Experts of a small language model: 4 picks a token, a variant of Adam for the experts.
Below are experts of layer 3 (counted from 0) of a mixture-of-experts language model. Rows are named router (the router's row for the expert) and show model dimensions 0-79. Each number is 128 + 24 x the weight over its row's rms, rounded and kept within 0 to 255.
Before each expert's rows: "gets" lists some tokens that make up at least twice as much of what it gets as of all text. This comes from a sample of Wikipedia text that the model never trained on. Tokens count by the router's weight.

# expert 27
gets: "s", "es", "ation", "ers", "ion", "ations"
router [127 123 132 119 143 109 136 127 127 144 129 104 108 122 109 143 139 128 134 127 169 133 136 140 127 107 132 133 134 135 180 151 117 158 156 120 162 166 159 101 106 131 142 145 158 121 155 138 130 133 128 127 189 121 140 123 139 137 131 159 131 100 111 110 126  80 105 127 134 106 121 165 110 153 154 146 119 146  88 151]

# expert 8
gets: "-", ",", ":", " to", " in", ")"
router [ 91  97  75  99 118 159 163 142 127 144 151 107 100 100 134 116 116 122  85 103 108 109 153 137 141 136  92 156 105 146 108 133 113 106 127 128 163  87  98 159 152 104 143 123 139 153 113 157 120 124  90 127 116  85 135 145 129 104 101 181 101 142 120 114 148  97 128 142 146 128 121 167 129 113 153  91  92 112 140 162]

# expert 19
gets: " and", " of", "ia", "an", "ian", "a"
router [125 135 119 121 113 149  96 125 131 103 147 102 120 118  96  95  83 136 116  57  96 151 160 117 115 161 119 167  84 148 131  99 103 103 128  89 129 115 121 109 141 132 123 118 119 147 141 163 124 113 127 103 134 103 112 146 139 126 134 155 116 118 154 130 123 116 165 144  98 146 156 172 157 146 143 154 122 131  92 136]

# expert 21
gets: " (", " \"", " s", " C", " E", " S"
router [118  76 164 116 101 130 113 115 110 131 155 128 135 123  98 168 128 143 130 128 145 121 109 100 110 109 140 109 151 128 111 119 101 129  90 114 122 156 113 106  92 161 100 150 157  96 104 132 150 132 118 209 132 135 116 134 114 106 156 127 137 138 125 139 168 138 149 114 153  96  81 135 129 117 128 137  97 122 147 100]

# expert 9
gets: "1", "0", "2", "3", "4", "5"
router [134 128 161 130  96 108 134  95 165  94 152  89 156 171 144 114 146 161  95 123 102 121  58 109  83 107 121 157 144 138  78 147 151 106 142  95 151 172 128 125 110 156 126 129 140 176 141 114 150 123 144 134 141 134 102 144 125 121 151 110 161 145 134 120 174 183 130 143 126 127 126  82 143 121  98 147 126 105  75 113]

# expert 14
gets: "17", "10", "15", "14", "16", "20"
router [108 131 146 127  95 147 148 117 116  88 115 120 149 123 107 115 142 122 149 134 146 124 156 126 122  97 157 138  96 135 101 149 110  85 154 117 132 114 129 156 126 109 104 141 124 138 172 151 168 118 107 144 176  94 111 127 121 115 137 171 110  83  71 102  90 144  94 120 159 137 129 118 121 144 111 138 126 140 123 132]

# expert 20
gets: " was", " is", " he", "ly", " were", " it"
router [121  86 112 114 118 107 133 129 125 102 116 117 124 200 132 157 134 143 106 164 103 102 107 141  97  73 163 118 177 126 122 138  94 137 152 141 160 123 137 146 138 130 158 130 142 127 114 129  99 153 137 113  69 149 184 110 154 153 173 133  98 179 134 162 101 115  97 126 148 141 158 151 125 140  91 134 130 106 117 107]

# expert 15
gets: " N", " P", " W", " n", " T", " p"
router [121 128 151 123 159 141 160 112 101 147 115 163 116 124  97 200 151 133 143 143 132 110 134 134 132 141 171 133 114 169 133 174 124 174 121 132 151 152 118 101 115 127 137 161 138 101 124 118 148 142 128 141 129 102 150 134 153 108 118 100  82  85 132 142 114 180 132 131 109  98 107 129  78 139 147  55 147 127 153 134]

# expert 10
gets: " f", " F", " N", " w", " D", " T"
router [146 140 109 131 111 121 176 168 164 125 101 141 134 124 147 136 137 140 137 132 127 122 132 115 117 131 157 127  88 103  96 132 167 134 123 160 113 140 110 136 105 139 123 114 110 103 147 111 127 155 112 102  97 170 152 120 106 120  96 102  94 130 120 114 126 170 102 127 159 142 132 120 132  82  96 112 145  75 125 119]

# expert 5
gets: " In", " con", " pro", " Con", "s", " Pro"
router [145 142 139 124  78 123  76  93 111  89 117 125 126 131 163 177 121 136 116 128 144  87 119 115 138 125 131 114 140 136 131 153 199 107 124 128 167 118  92 111 126 140 160 173 151 176 145 105 139 124 108 128 123 148 130  99 152 115 122  89  79 149 121 121 114 148 134  98 131 120 113 107 105 110 148 132 151 112 140  46]

# expert 4
gets: "er", "0", "6", "4", "5", "9"
router [131  79 169 117 120 149 129 120  96 140  92  93 128 139 141 104 138 119 116 150 143 112 114 139 142  94 135 111 178 137 152 169 120 122  92  92 146  96 149  92 126 139 139 148  89 163 133 139 130 121  80 147 133 150 126 110 133 109 138 154 164 109 139 107 114  96 113 128 115 124 167 115 157 143 153 150 136 168 142 131]

# expert 11
gets: " in", "ing", ")", "ic", " as", "-"
router [112 115 139 142 170 142 132 125 126 142 130 130  93 165 118 126 129 133 107 187 109 148 120 142 130  94 121 118 168 131 155 155  85 143 131 121 117 136 108 106 143  94 134 147 179 143 132 116 128 103 143 127 117 118 176 142 138 103 129 126 143  79 146 103 141 109 123 141 129  98  81  95 136 104 137  74 107 132 147 147]

# expert 12
gets: "i", "a", "e", "an", " l", "u"
router [132 142 136 162 144 143 145 158 117 133 103 123 132 106 120 126 109 110 162 117 189 167 187 169 135 155  86 106 113 109 134 101 102 142  94 164 135 135 124 133 144 120 108  91  90 119  89 164 115 121 125 134 105 115 106  88  90 130  90 138 138 147 161 112 102 147 144 106 145 126 137 124 104 133 122 110 147 103 125  78]

# expert 18
gets: "r", " c", "y", "re", " t", "c"
router [165 117 123 182 141 144 113 127 154 125  89  94 156 150  99 141  95 150 149 124 127 173 116 154  90 103  97 157  67 116 136 147 108 153 114 184 142 100 111  99 158  97 169 131 194 134 142 111 143  92 138 123 110  95 134 134 143 143  97  94 141  95 167 121 166 154 133 152 134 103 144 117 127 159 160  76 141 109  93 131]

# expert 29
gets: ",", " of", "ed", " in", " for", " with"
router [155  91 140 118  96  99 190 141 104 130  99 141 129  91  95 106 137 121  97 146  99  98 124 127 125 156 168  68 136 127 146 153 125 167 131 104 170  62 126 154 128 119 149 165 141 120 137 108 137 122  89 120 160 142 144 130 119  99  94 136  93 144 105 138 131 113  99 115 169  99 156 135 119 119 109 119  89 154 138 131]